config = dict(
    activation='swiglu',
    routed_scale=2.5,
    init='normal',
)
Below are experts of layer 12 (counted from 0) of a mixture-of-experts language model. Rows are named router (the router's row for the expert), gate (a neuron's input weights, with its number), up (a neuron's input weights, with its number) and show model dimensions 192-255. Each number is 500 + 40 x the weight over its row's rms, rounded and kept within 0 to 999. Numbers have three digits each.
After each expert's rows: a language model's description of what the expert responds to. This comes from a sample of Wikipedia text that the model never trained on.

# expert 12
router:529464495516515400557541496556541521491464522424462426508446442470487548424528456464534494521506454499551439434397524477466557450545467506480488507493492458529515477497484475516467460479523445
gate0:437488441527520533529522572518479493635564475503462492487507538505493432548387525431525501570498510459458567481477450540520482497536534479543536522494485509485539498496519496578473522539484460
up0:516429474443499446531473501550550477498467534517532516496518432524554562494470472466461508401496484491510492511470470452517463510502467469446442458553555542506474433428560499512529521527508493
gate1:509498466515495535508507459466605444567476468500565474475523507469487487470506514468497575525427527470517463494457540440518493471465466537513476522479574506425448537507500532556511508476530527
up1:465536536458497557481458509508469462494474505498449540454504494469492499544528489516505448452531510488501567499530523514525547582456532487479524443406517549531543478447522490479443407520432425
gate2:346538569525472513525493497511483460532582559550479521565435521461512490562509513495533521517470504536518438424611532503501425581518500461538543540550529423519533478466483458465453517494498520
up2:453501554535439517526425510514487496446520527514542489561487518518506452525465521527568410522458456515517459446544507497533447538520499431489580508573529515502554488457509451450451550512451520
gate3:446487524493543481536447476505533565496510477513481463492534512448500530542532449480510568504498520468531537502528459439521484484477442464471458488531519535558473488476483558412561501492510486
up3:472534516533513513547442472513533495509471577466502524435469447452586526447573479500530502548478471443456551484497526480505555461462483529498469543571492484521526465485507537527502446557528544
gate4:487543441539537443535485512475503474446496466455522528523441420481463490467456523448518519485490477451613544454498512553480512434435494499486482554451497513509569503505585522477497518563475564
up4:491504459493463497487485481458491492506486458406501549535461467530435485420451476453479490542539492468500503461488459572509541495482482521503449530481486503528554572513525550490465505529485520
gate5:535462434553490543545501473541499568495518581510485442444516559476423454584511519486484583441505539496503457519443579513487549462559525514547490447561462403435517501549569465506465469517506482
up5:449499540484496467508477506482482450469493434428562506505480485541553494411548475517532442528476474489559540516494457457571435432566478536417449532418572586500510535483413512530534490501505565
gate6:439496493513558512556582437432523448383493598487547532537449534532541550549414530485546583501534444465503523509492458504527558480546509406436520510464499484571411485513468551501463520495469463
up6:517526503494479437482414475578464507589513497501511415476614429545466529477543562480535425481461546502447440475525509525439502506465521587530488478574534510490517530500483472500465496518518534
gate7:528570475510495545484453478477419541474481471469460491453565554470497522510476535513488467511503605531510458562438505557477497483468483477494524476450479518520494508450499502516524569442533596
up7:452523556437495505517505554436551498507527538597534525465482442524539444592577564499408556438485488482546534526488434514535461507531478565490543496518544468482477456477533496451451479508441482
gate8:474467522495525483486464460495492488557522474522535411552455536446505542458529466485519498501412542548520453517468464491560500501509489562483481457466416530555471561470465544502493458488495489
up8:436501470445519419477490478478458498563509475515467513435506516510471458503484452488492540488520523452464479491443530522475511571475533526556516544508552548538524448428436494509532501493442500
gate9:424501408522488461559530465482517461576514558462505462527469519525457575468475458538484543549430510477521465535552467508546536476543509494456563536546460530480491434559478471523517446536564519
up9:507490552540531565473563485547465449464478447469497440466479567497481495492492436472536510487566517488502487508453483471521551504489507561520521449554484479581521497474540486456465518504475561
gate10:480444462550480478438483490504520487490517502533557535467488459553582524562522497587483554442488591535445482541486499470486496464550499555551491536488462444494502504498477561507522534452523473
up10:404417515572497540446472522516474472484472531487525514457511474501444448570548455519479475529567408573523535523459513477462496516513521517432472497484503507453489525554476483492567413500453435
gate11:471506557531481553490523472478501511482520491506573427513523525523494503444515524544550496478475512611567469528468556505514519527556404482475416463473497473472492545505410447494499533543539503
up11:464480465542487429470458501525468471538488493554516592517398446466490522461509468455465459508473487429455491469473475519472461498593507519522457505541526455553476498483562536424504493529480453
gate12:454487464457530566523529474486483525586507489544524557523510610489494537503504523461493443468548504513503490519444521520520557475454470529557531499499539477496458470490557550519501500559420437
up12:589539583525533464526494540458512459454492604463490539469448415525517492447517478503493488488567515484526479463401487553584550553510551528410436490471454446509547513514447555479560476506523555
gate13:417471475479531564487482479431547494467532494528588495425567468493478483512615477492489549544528470575509445441602421486501513506552480460521484527476542521462461498522568519492470546457533407
up13:495533546561490453540474519473533446522506592498521442444491498575535468496539493474481550615458542514537397513535507434533465526508545487521498546458472501546453412472481485517442578503583448
gate14:495512527502481487482486539562532450533451450502564396454526531494544517542564544497452540513462498523458545459495453500501515568517417489510506502489541412576505457482491619488457475492479525
up14:508500543478455496471508536478514502458541548446480530507558518452491466515540495567433496503480505519519470511512466476574556522444513510491517466446524499582539467563490624482450458454475502
gate15:481506531553525495499482505537450513437535473538465531474474490548546465512587544417530497395516488456468542544524457484508570594438472562497519489500500578460454480445550546495507473505463531
up15:468457474448543483509500464507494569545435451553474461500487533457479512526523566473418489504474570524465465472517522461501542518529505511517501508540427512512490497521476409567503531473551439
It responds to: Later pieces and endings of personal surnames in cast lists, rosters and tables, such as -ović, -ski, -inson, Aliy-ev, and common surnames like Smith.

# expert 45
router:558455562552550450556552478540561480482501521449459509481495475558542487440493462412516596505472500493483536509477551468453552524536458567471492417490460455490477530472471499459442497490504460
gate0:523523473528437605492481492442507434507523507491510475491496510479518476522534492474480494496544564514505523509539465562489509601442559455518482495532467518433445503491487498627467530532492484
up0:524511506459533400484463456440490502494494507535512504561540489535398526585439608491510525554410479503467495481540513454492549458471490467487542488435569552528457456422517425528543533499471510
gate1:559529491433485498535529500533510495500507488547570439494486541572492571502462507500474501492482499485417483483486472476498459519433397584440441444471499451456483526530518501415526509533493455
up1:528529463505441540519481509458521482500521447490514470494450503470497549520525469507430467500487436526516492464476497535403567519499493545537429433488436425479469516513495527434494536460498454
gate2:584538452442546535511577515464533470558515517504496498472433538414515504482518531495421467490524451578487449520535505490550458553493471463475538493529472558519432532494529429585531488510486476
up2:454532534547536491512460526494441495541511478496502512432527475515516571556506518475504518560557512497495518468513532538512512533518564549525475458483479493538541454481499564422520491454461449
gate3:525537495485514558480483521459513498536485528544479567537564492502536459430464505509553472500486587541493488621478481539538490570497500552568427455459513539503452474536540482510442525511526491
up3:464534468544594484505480452504512512512431453501537456477565542519440477429470476542526482523478584503493488542525508579440477497514494484526464468498503480458501461426559526457490517508459527
gate4:564518541521522556465472568518502531551559466464498458465484479515474550536464447429534449536458470546510464566532470534454472466498459479575493421542489574482432506537513507478467519542601516
up4:449438509428447500492506488438546513481490506557506516572439496557573458481468605526513436537525576500508481490496559472538539475522484499431507511469453472490539507522430467541584495513451525
gate5:501435568436499457558489502462497548512493477517500566484500543503522511508497478511475552509569519428456480463463529383551516474483558465490527505529559474477414422607511538444488499498473488
up5:467526553469417477488518523493434472507557529481514563483488497536525383535554486413475540550491465440561463553461569485514515494573519424516482557473499423505449507455558444493418526519454440
gate6:522439508534541534514409523522534498485494461602491553523524524479480531496434465470538543528506505567491507441470457451446551506547545497427419469488434451562519529526445509478520541593566510
up6:510467465523495466514466532436470467481489501510474496490429503524513510458539507503506467498475559574522546553494525455472499547546490501464516492519470476493519552523536496530498512532492501
gate7:582551451533540536522504539520533458474461540515516526452493532438403468477539500577502447540458474530536461464489560485488424517472449536532581468574433433453463523494584527499532492559510431
up7:486418493471561485505570532444467503509517462564489453536495554472550490451485546424466565538558465467536565579499496516549551412524609522505460530435522492468578457454502466508450516450509566
gate8:497454489496503483475527534546477492535573515483466503513554442479508477447497528471518458558506529542544563478448485429433459478520490579485481481460533530492489475531547562479501536555506495
up8:511471527574480489522464433442531530441442494524495433484451548495460550538545538519479543501516465486466465484527516485542503507470545483507436505501505426538504542561455455555482527443461481
gate9:577425568553472497530607495477443499474479515504545519495479550549558545478521553442510531449539565512443479446484513481453505505465439470555488473491526434575547524496548521520502432542509459
up9:463442512485519602523461476405467554538562493524492463425489501437555474493445533492510436547508470557524577476486440516484504528466508532446583517520544516527493493569552454455489592483496505
gate10:494440568499476498518490490490420483488529518549537509402486548535547463493540536486490510490518548473479595426490534475436504539475397516529510519540538449569515503535509553482484520515468527
up10:538496454477484492435438541561528499465512453428507521557508464435540566505471573561469499538486424492520450500538546492592455473522523520470443530504514489414519488485507478524502418576481537
gate11:490503526482488564564548482407512503550474490447559505481544500488469526469417466479581452521555492567510487556517457538557483501452539499475573547427435519497578497425471486552513512500438513
up11:543567449494525529484508489463517511551495408508497472600476455482522453471471558502495480497436574471484530571488454575563540485509570509497538420464500397504438528517522447489450539458587467
gate12:525478489478491529521486438450479547449474405496528502575565532481496509502448491471528439527488453411515546537492523439526496463528515460500518546490538542445459522461540505525511436422495486
up12:467445488577459441434459477474494503544414496484489486541511531515511462456477492530492528572541584458466516525550495524507430586590533572494524581532516483464475492478517560539519449500504540
gate13:498478411537453490502431481545504537481510515564516527498506426469503469487439496475527431531504478443522543468464558552564507420550504546531527524497457492472547480533513441484551545560550473
up13:564513519494504526430550452479490528466555524459513507462513542473538473520499509546493530472521513530510538471482438406519532461453538473498447486509612486478508456514513558537477471454473499
gate14:525554504553523481497555505483495493507499492494496511557453549466526533502456587543508443522529458587552502510515495474413495500500490542576545466531523478553484593442476472514481575586514437
up14:596559506484491477455510517466469493456500531481485472578531469559478489521470633505543501497438484527433474489502531556504520496556496544491462510457584500480499500505465481518493460493469514
gate15:568483503506594526515510426565519487461447435568468448511404525559491479510444543503578485511545480462495556448439443502470425504468468540510512540433462518496429474563488543501427494457533522
up15:474505528482443476493497514482424488548514522473495520461574502517423507554581460493427548490465523501477430525547517465499563522494517478506499501542510456525478541394570464530543551596521509
It responds to: Commas, and, or, hyphens and list dashes joining items, including genus names in species lists like Apostolepis, Enyalius, Flydubai.

# expert 46
router:509459519534540487533530443560528495511466514440545448449501501449528493447510467469481520533471484483488467495458495442419549480511449499517483486476549480503510495454459518472505560509496491
gate0:428493476475450475514512534528474459480513489446569510430576550468481486587546483441484504462537554454434471578501494463490532540550485451501461525515552509537475448622439512536561592423473494
up0:482503508607536557486493502457528578487467521591453511577479536501558507549492543489470425521469475472559527465535548510517433442487480481446548530545514455439558499456530536419487470581517511
gate1:441447538449541565479547529497460524485500505505516523464492498494545510521538462480475456581532459451588515563546521493446444516505403509547487480480533514464495386545501541490544434543425425
up1:550514481456555426515498493488456509532444506535484485543474458535508437530507542534469497539439529496509396471478570591493503480517492536570540514480493479520507531520592440473460418415520521
gate2:533513454463518495513491570450476501470543530493548456503514518513482473526451479508509509490549511531474437431443444553512452523491440413524543428500549437525497509541498485537534572482524481
up2:580455459475528538502577534505490480542554541517468452488495558517524456576492533535481399577501493493508479504526485560439512503505412513462518447484563463556548462475512510494502573499484473
gate3:511488515533517471475473555517459462556493520556499540505460538505540514551503453451493464542491548546565503558464533499525452441493489499474456514530523464565451469467468477494513471531572539
up3:544465534450439470467494448470469464498532417524510543494518457451427533454526546487470516574505532453508480498482516553545453591503515485546456535531494511539519468540486551484496553559430431
gate4:480465531525548473483507548429532524440535550474566491452493499430469475491453490521480556541495511486506473504483513484456487471440473568513498466545534529494567445426567524547465543483530414
up4:512560525488427568516481497563459502508469462454506534546528462535526484555460487483506478424524569501465530507508492484557461450475470489534503477428428461453411500511495484479540438450435558
gate5:570442494433516443452502450530520502495463548524524528411486522475466492486453532501521460463444493529467529533419568544517513522537576504510492551478485502471549477443565437508400553549464535
up5:448523494496419564458447432484534469466503429496486493593546490549511520504488480444496508559504565509554476496521496412486480452479442477498524425519473535511469524492568507489526512524530475
gate6:461396492477531506525466480513536485411496524521512511511522479527437428446420539517520548436516499498494508546410488471564493516441491499519484526522589469492527430474516589485535479488527573
up6:491406499505508531533519450543605459489512582511527543488498470499566432447448519484511559569463488540528536529430502510529506498479470462505508491482606505524543507537489502487527487517566489
gate7:591477549494505510479422471448477554451485547543507456416525506439461422495556419551482497475486483586488478524510481467499511425566482507535434542481489493487491467484460531506497485409483540
up7:465477551485565502439506478457467513493475486530472490445539426536538412487498522461516448528590461477524464558513534506478469479531524434484507529480471523495553490557470429518552524577462556
gate8:503526452461527532501387486548482440569447561500564457508479577491480540461501504471480533545506553440434477529441541519477567420409452532452474456522513522502492462465472489501434560515513569
up8:521536476477514445478555557512503450442562518441460464492565452476477566483538412464503561554503474558473497496496478475458448520541532464510416515449485517570478515582490531516548465526494511
gate9:454502531451559487469449568501530507539510424489502491501408509532574566520534467448561433499524498536466556487504504584563518464473486507540489517527496515497565491491563491488560501466446501
up9:446504492451497557534460500562533413510482587510523415518542517476563533546516552575468541552550484474517451483477481484516563546466464487501538496554524546528489502534474593524448551471535480
gate10:482492491558447534491480497555404512500511494497464546498463500478456532509496534517522474543520590531484481516499504441478537514528447497528513546544513506502461552546459512540581521425562491
up10:402474476525497524526466508505529433466505556482474517497528455484513523499462513487505504542534586515522507501486550527487537514463480533486544564513542512488419546478509520600523515386479542
gate11:446475456547524473503568452524501444543562456547468537480551549414536587517491448474511549558525488488647485502491458454476480525509492508444505500560493514441472480519481498487509575506509478
up11:473475444541467451475528500483456431535497510582481510529569532454522515482554510457464480459480532491560511488564491468577542523525513559463482441521496513479472451477449418502518472516503490
gate12:452463492433506494481568504481460479516573488492468530572455525524481518532587555480461521426545545471523520467524551529554512434421547562499461485519473425492429450497525463518544533502467546
up12:506558507490475486509573509479448475535476558466440477505507546598514599491503421544522520480553545521484457434405513525493456507510438468466525546493487528509463491497476499528465468483499452
gate13:510561539438499465513534538473539511496547507543470448481444568460498482474544564544507444530501437523487486531580444475489563495493475509535512449486545410451555509518451520507543479496500498
up13:478535492535520453602592461466489538502550514508497557521512524510397472535502550521532473445569509488546415517566573544533485535493493404515498481496499486458540464488398539492492487508507415
gate14:476467488583522467530469527486589505489532505540464602418459483538473562483554462532492536521517489502564526476525556472539515452479423538522465500529510475405473442544503516480521542404523517
up14:475480503525479506517552516490436542520535553453510473499531517468479561567501517451504524430543555517457575565470531445537517566447555538458461482499420481570581499492478518443497527476511507
gate15:506479489602458601547500467509547434496492455491541440533503587512516527456533445440446478524497448467453534539497547513511504442455474551574521469429514449485516526591552505500503505471465504
up15:483528475590545483458594513468515482553504511456569546523470561529479508461531476460432510478490464501479503500472507504460503461451495488509454475431496514520497486461556535500469467511506507
It responds to: Middle or final pieces of proper names of people, companies and games, e.g. Nintendo, Lego, Mirren, Gameloft, Johansson.

# expert 42
router:488504558493541457543568495523530494442492540467552474472454463460521488471543485426526505517532517464478452523445569492500540500522494478491472510517439491488465486523480445470524429446580406
gate0:449478535547531479486490505472538426439474471506472533583453573489455491471567469483536504451494522441476473499474560500445526465464504520560465481460466493525587479518542531587524543534536448
up0:507463451467509548534543517558464514469520538463544400397418475460563546521562510453528463489530470497506553422541458484554468565407494531448556566509470513494418500497481493450431525503488531
gate1:461550442549543483533501519592468513478507533504541469498501448518483455510497468480584520487545543519442482484605462525572517507536485407451487508535528480518550485536482459467486472528544484
up1:501503475570501487520484489508474478490449506508504516483451479474547516538462487466586506552566477484489555451509430568540476505537480420477487456522496592517511444513475435518449525471496486
gate2:470592567460476462465479460482428538557486502454510481542505496503535543535471473486476525493463543504535496505442478481439493514518542469537476464447573482400503489546516502483531462464440466
up2:492520536548429499493531562550480499485460485452527501584497479468479545446438563415422488513498472475480547511498512445459555509501567565453542526529460447500516507512518517510501521461507525
gate3:485536489552424555423533506462507501431500442522587481490549542479454478485473472509542464518476438475419498526509448551485501582497567528494520520473537513452596583457458476481506552508474529
up3:473505466573477606483500497510546494505499478540505537505486531435559470471565467478526475519523444420437411502472503605497560573531549514511558497496494455510552428514485512508508501580471485
gate4:458497464457452465511502533482506508500506492521508481562470559491528489463496518482558504498518508536516487530476469561457494530495576473511429536494448528502481451514478582458556459432536569
up4:565528424541473500475520480455517511510508516464480506496504492445543474547509434456533470524566535482459454494507562501452522448492469479502543468444514450477461457523545570479569461445520512
gate5:550503447582526527461446500527532588461546450486454461457454482540474534466514510481542515524502485472523549470504465449522504532467484494470514488558521482536441510515547447608546480469500507
up5:530496476473487511430414465552499439468537478531607442443535557534466581460536575531471444637545500543495522530453530483431550468513432502550443508482532513469438466568575542525494552467479509
gate6:485577550507520497457556496512512487506432536487541509507574475486517453478509504511547522427504466544532494449447513450478498546565467478503531557512454480477474506463518544420496459520494510
up6:502562568506495558523566544540432507523486513532575507545540539437456548430464497464497540521472506489487530539496526456508512488532437527516460489524482511454454593571455476543572474523485538
gate7:509509527464566559549472479469485520412436484493450549523436485443438470573459426473509468542458503415426464617450489535554529503444495516454498439492459504502598532526468526454488513474533463
up7:502548516488570502521484505444528504401451502525522517529485472461518486503495416501455465545495491420463470589508484543548536566442501520472423464527438459516547490555446552505524514473548463
gate8:521516447521461463495476573442465445455586467451447489516572474515420453531501505518535535539542431486545509497561506448491506539511509552617513487535511509588501523472539509516495495513491551
up8:441466518506434482524531436478479602535550542532499484554556516451592465491524468559497524454513448504510478496501464599487473480452445442495534510548529446490430513446565460549516495471508513
gate9:548489488532466537421540467507514519468526543511484501609550450503507502492591465476471490530466517471458540477545541502472511522548469516554462454464471514464558521562584458520525520515503502
up9:463456522478446470557533499543533539454458454469520507468564557451530558538496468491432452459570477523490509533549513540490408464520497528481585495479536523530471500491501516501578526478501500
gate10:488418523447520497504479460471511531452517468465559521569515506517489594482610511418500522567424485567511499456573576463604459480512482475516500405513532448514479527455482511473583520509411572
up10:441520455498433505489496397484550541544493492504519522541572509543536478454614489467525467550478482546470489452495505463508510480547440454530498482486609503497449442465537488430449550486493569
gate11:538505499530571531479500531432486511469505511542511459498488541532508561475467489434480520517455564452466456432481471585449526544470554503486544425460439518488461453556514555440520484524517458
up11:466437511464472507533479528538499469544430454533486560553504489415563437478508459496502553535534401443520514535520554477483499495545573488439421534507460512504543488503546525535544524472470528
gate12:495480516536455538506534479532530442493622506512520579522516536472543544432462505468512434567464502516544473551554478573489476488413528554478509540503528480524468528479559446441496523516457483
up12:476518579468474506554472573490491478523483540450508472511482495433553484488466471542527560531512498518562545517485536472512442513518534530488538501451487542459528488426455530552543465588459506
gate13:552517457513512474536538469533438486484520478463566508502372567479521511465573468437481569508516448535512436513638502423490465507535530487518481475491426477545497555530553469517540560505530517
up13:458529456554426579526462524469541473491521543488448553424478571481457478524550512498530455504409516425468602511500478468435472486445530426471519462422486516489568445449497460437467463506495540
gate14:471409517506462458514507531511559518466488453504560588511486558470413509468529436469474496473552550543530442513591478446455512538480428525468497464489500500487443509532527513465578530554547525
up14:530532518529485519477522544497521537518526493582538462519507414541517505536543523455471550492441496582518511452479523466464467423509518551566501510494436472488538496570522490498473465515510476
gate15:544517512478575481546477481559467509483509487548497521472541522457424488485426429494446511485543558461516491464580574510494470488485436561513539520461483490482456494541486488546484527490490467
up15:577465522614523523515531452512504568583539513517439480506445449457561543575423484462441527529561525429437480449507549510560491499515545454470538517504586520505489519473491459531493522442483476
It responds to: Line-initial hyphens in infobox and taxonomy lists (Order:, Genus:, First flight:), plus bullets, superscripts, and coordinate minute and second marks.

# expert 47
router:565504497503519496554549465503518521508549558480431450523409494523540450488515487410511585451477480459483529484504484482449593423521532552456462461490518429446465503478501476467520501454526433
gate0:525548444501520509548521463492446460526467475527533459498537502515508569496483486453514528511560510495488466512456490532511531519463447488434511428541491535514494537521514538484489515477469540
up0:513496510544514432524529501476527492513531535542487520514515489474537545572521505387449535529495465525492535452429511536546533523493523533479491540490465493579482542480521445572492525483490492
gate1:523510496503470464531489497482479426512515482496497505475507503568538447495467447487526576552482545521496462396448509514553526477519503547435495548534499505473473475479459511435423505468553512
up1:505485484489479493529529494541430511512513488567451569474452542508466523466458465491529458524501505473600418464443532510484526558538492525453502515521502454483487502448514484488503549453572462
gate2:498497508476467553546646461524479508519444555518468435483535515494521507471445466490501569453479479542507567550483449528554517502499576526535487508509430542523449531444586584488491547467544465
up2:492490545476523468499483576502527487517507468464497488429534510513492472536551521507512480556441482502450517485527554515484500560528424492473464503504494421409428508511498522574512385436555531
gate3:463437553495396476597551543499564519565512508510569459492483552419500537523483564437502581516481537503475494522539516516457517520564570457464474455527527613466449495435452497408492473528500491
up3:477525486566446541541476524502496533493542470585510464478536530455471519541445549449538542517531598486484502455507547472477518570516496473581543497498578395484441499492515535469478527502524474
gate4:505505505489455487514461517515509499614482476473511531431501523498476485405495483476553507435481556456522473506453492492499545470574460494470479500529535511494412477508494519497497509433565530
up4:470505577468481541543521533487520531510436460511511511506521475506498432442566564531537528496476547460496534511342463456525512499491503502484531494536511494551418526522486532513418467475527528
gate5:544512475462537537494558462498522557490513502506539457480493525438494552491516462517517406567447516496462478518511476542519508548465508549474579488517527435491479495503571494519419490485527532
up5:441483559491459514511499516510454461382521621465488494558528562476487502503501459490477431557421515563497528484486470483460464489480509520562493537454505553455502437517482461571492515502497496
gate6:481530529487503463524579514502468492511515547518471489411508472467479490490548456474532479538508492512535531553515487527572413552489489543550548482521498534487540535513512511540441468456532530
up6:482491474472547507465501523422463504570490492512575496439485447509517518495480424421551516463447513548522485542528487453571517497477444477505515425483506543470541594583468551532432429473480487
gate7:483492511524518486577495508459470503501429513435434489530515543435494568554425515438519488502431472512507583497448546538529498479551517456462561535542550480438494514540538533518497577520475495
up7:443558530437461575487509527531537476525481529441388470493472507514448501459654537494478452553527472505565496492410516489438514475453487484483527503499457545486460500460471498510545554513508446
gate8:428496501407499564540513531478482472576494515475507502479505511471523508457473487474498493479548481546570499529525503482489515545502515470530533532562501515515467476556486456440513455525477503
up8:477507501548521494439430515473440459517602478441447460510554492520472387491546484429525496448536553459440479526552572494489459427468517459510440518510560531520538452554500516472475523456488525
gate9:519445489503469495548438456473498493477523542526584491553481561522433495518537424540496503506535498465520464496516468489546487507553506470463470540529516552525533479525479518529464502528502449
up9:504484538471513491545409520504521425419510486527567529523515533507397532489530485455461576514477543507449477502515459472584549500448529440515540554496505452500534503545476491543518509520515579
gate10:508485477533548483493474501448555440438506516545458526509428461487463437496578611546482481526539478481484452471555526492597493520474501471443553459458545489480465502448448479539498483497582520
up10:480503524493487512507532500544550463532477513463500459496581441476503518574453562538518455526438548508476516544469513460556463508546510497572524498463537445440511444438456465539567456470563481
gate11:422483544473530558457546444514538481495503519533494417513477612396552517528426517495533506496439565512443433549497451522549419502523406594555534497489545438489448524470497489487436473488624511
up11:531492495480481481570449562516501519526485498432523529533553389557493474400537470507476520525490472541579521473515530465483574516474573473382530491485492533516510493533462494484577495504430471
gate12:499493593494526461526469477450529417515446494514492495506532488488524503471474542445489544517451480513519361452453459521435496514424472474496492469514505507462554476454504553434470516536543484
up12:595472585492496495428482527528560465527501513464491541477515523460553433451458495459481542487521500490568465497506517540429536542448464507513493524479494464438556444480495556463426502537560462
gate13:454547537536572458478464543466550477519568523419444498531421475491474504461550419466508464513501525517546588455528489454459483503451520533453500493494518496539444537495581415455470456465478507
up13:516525483493528474498534449519505514523578551559493490433525527496485509473602548432433554540521526500550569476384453476483543488481550500440584505483450531477510521532547520503417506467526474
gate14:565529540492481510575559492454457574509535440432519523475535485444501532551452557493498513516520580446527545437487469471486497482441517466546516513505495520432505504554509534454415519526502401
up14:523559591523435489477456452519477577551501587532525476429558516463447440500537592495542443424570532565562533568485435544461504461526531498549502544505534476489493557552534570501519478448505487
gate15:507541399473516484419470467453478510475596538496497534519486493459459513495536466462498466506467485506590473457455490546428574520474501526435503447549547469560480541471493514502534490479503591
up15:516488577523527595485444444478557501453441427499488489566540481557521468531458503546522439518390502473476496523513524435496453493517490539514594460518430519513431506476504404478463488498501455
It responds to: Opening prefixes of longer English words, such as comp-act, app-arent, un-ited, imp-ressive, dep-, inv-, ev-icted.

# expert 26
router:559472494477505400526543507513506470464532573424510453460513464490526497437513437499515553473523464434505430473406567491454510431560449551528493496511444458508513455453476487481439446477479529
gate0:503559458488501493491491506543476490445453501599492462509495569511505451494579632414492500490496490555510447459480514517512549455499449522572494418464454476487458489448538565437513488529485498
up0:537527503489487493571518546491481523522454514557519501481499503522518451526473503494516469518422466534579454509487499539472458530446513512537523499423495496462435570422560491546493508495491467
gate1:473539461406537514536457464614525474530506455504484512524484527560480522518537494504469519531459508476497553505498498515490492513459472522511528498493490522572477474475476508515448549511457582
up1:428569539506433503418582541429552621471588508497421511515504494466448485456459534520494480512487517505450474469482556481484509502555528421538484528497559467471447501525521538534538513519511436
gate2:504530483513472566442470510499466512460526544422504485479473530477459481526548459534494445473611458584511516441458425501490507466518468434547460577553515470543526499493539509536553447429470493
up2:446500509529518495546543522548525474557534520528498522527501462534559554496400488436527457500465505463490474440549459488386520471439449515442504515513555471496445564467460570435512523498495463
gate3:518502514530514500525406457525574566500438522529460479479561436519539462431560506492582538561480487518480464534458536569442538554498412519461477495527484430521505492507505555462498498494476442
up3:490496549498525497476579470522520503416542538515464439533405561491534475420453527498567558510492503552482514537466488474489511547569459498472476502486416488524582572468509536488491487459544469
gate4:476475437534474543534496446568523556548539404469482560557469457451462564462455474525522448524520527522490528497494488549496541537513498484524453525529466477496494468506520415484517555445520498
up4:399522464497517485438473509472530386507532557483447423525547492440491488509491436517524489570538466592505405541508499513459471525514430471455471541502495489527492478532543513486498520515507550
gate5:409488486551555462434529479489529503539555571543538544500520474472525524458594516494590490520530562498490471455505511538465534531520501403516460523491515505515523504523503507467548543517429383
up5:481570545511467514462534421476462484518563491528468566520533460475489479471578464500494475486524556455483560510469506527515532479484514466564508540565489531479480527445473481470508519434453473
gate6:529478461497542559429554447453451560516546485477465546487560499418527497582467434519515487472523463483564566445513505460497496495498487483468466501506444459483435500521583494562526473506593443
up6:557419491536550515455467547503430518472473528470526525499526449395457538567453471510494472512536539489563515433504480553514488531531465443486477548501525478543495487507540464535521495551495492
gate7:501443474475464472455509416442493518528483468505505475570487523430429455554513474536494530519512467536513467508540492461515508442514463521561478484469480506475480512535472629406549489473541521
up7:527503501523513533513429491549521456443511475531605515481512482484497501503515515521477540482503464499501392528501427474550494488464468507505546467459451468477527508542514529498463519449478373
gate8:525557475443481415587522601472492472537539510501493480472498556542545502531512506536535511485505552532560529533434497499461523466435438558449503456458459457569482522408477439479447434496504542
up8:457505518534499613494521448467568493410386518437490431549509449462515494473504483484437478495514449484569516507495547492473531532494517476511496514444548575429468454560458531544541601534545513
gate9:423519508580450492524435500550419507509596502477483453501472486549552387463536428538501554558479470519577481506544531452439479479531509558487499519469564588466500522483502512482500481491468542
up9:499493477473503424571513592449495551531490559545488523483487487463515444535487478484501484464514546453444526492559489453517526536531456463490487531517472518499462500542484443506493529550488536
gate10:480506582512525477510468535503530493524481469534505456508464585452447424523488522427464465530490522485513449470484500438533496452438459563485498503511436428546514543501543495487491576478443504
up10:555488503477478462545488525467554570542558566562529610586470466575538512545468506586528510428504519488473501539425507512524530484492565493519496523478539549459525495520546506417545492489499492
gate11:458563488526498477521426516423593474486538532507424525564438517544496521466494508538564480466543431439476524628505531487481548447519485534526465535467461485511511505504563536548532492531539517
up11:537541479475528435487533480555465491431501506501442522520484501561477539499402411523566479491514456499475475472526497496551474477605499479496489372475522447499481488498486520425469483424488537
gate12:505502565477499599501452502471528444509453512447517502508569473496468450477503456466478497549536515487509496470492561543491470502564559544495544464477396460445547536520490498528505509461539471
up12:458535455504528416461533504454478553439543544473538459464531492497524534552566486549517521472514537483463478485431477473525593497517461459591436489517505452499460513520562555471480538564466458
gate13:503472477533498507575510533445501537492543468550567531444611577563518519460482486427447531438514493491457495552522496487556525518520523515487523529506479484555477498543546459546526535433517526
up13:426445524534533505542544544453507540536555489522561469566519475525498535502473440513537486430524465578531574554519534464480483508534531408495526512476440477573498493476522522458538477482531454
gate14:482480492561479556576488518475502512502494460491442499483452560515487506461519485522474515476532546461438449452479510498538475458500435501449483493530549516513513515513505496534485555497474571
up14:471478577523443479507522577498504531501546445529525490461494565498503494488552486513546550546458445551483532532424499465573570487513431505628499453474486389526468513466600522476506475470563503
gate15:455518520457481445469518475510487512473529551465500419474510518510488520408559512514532490586452534505485468441553540586499574514522521534493466520512533446517549500496615468513466521474555472
up15:463561506521497496458398515488531426472481625515454493404475489504546448504507562492525525416540471494540463479563507491518470511516445484590534558512401438485429468518507481445455496508613515
It responds to: Middle and final pieces of foreign place names and institution words like University, Museum, School, College, ville: Upps|ala, Lan|ark|shire.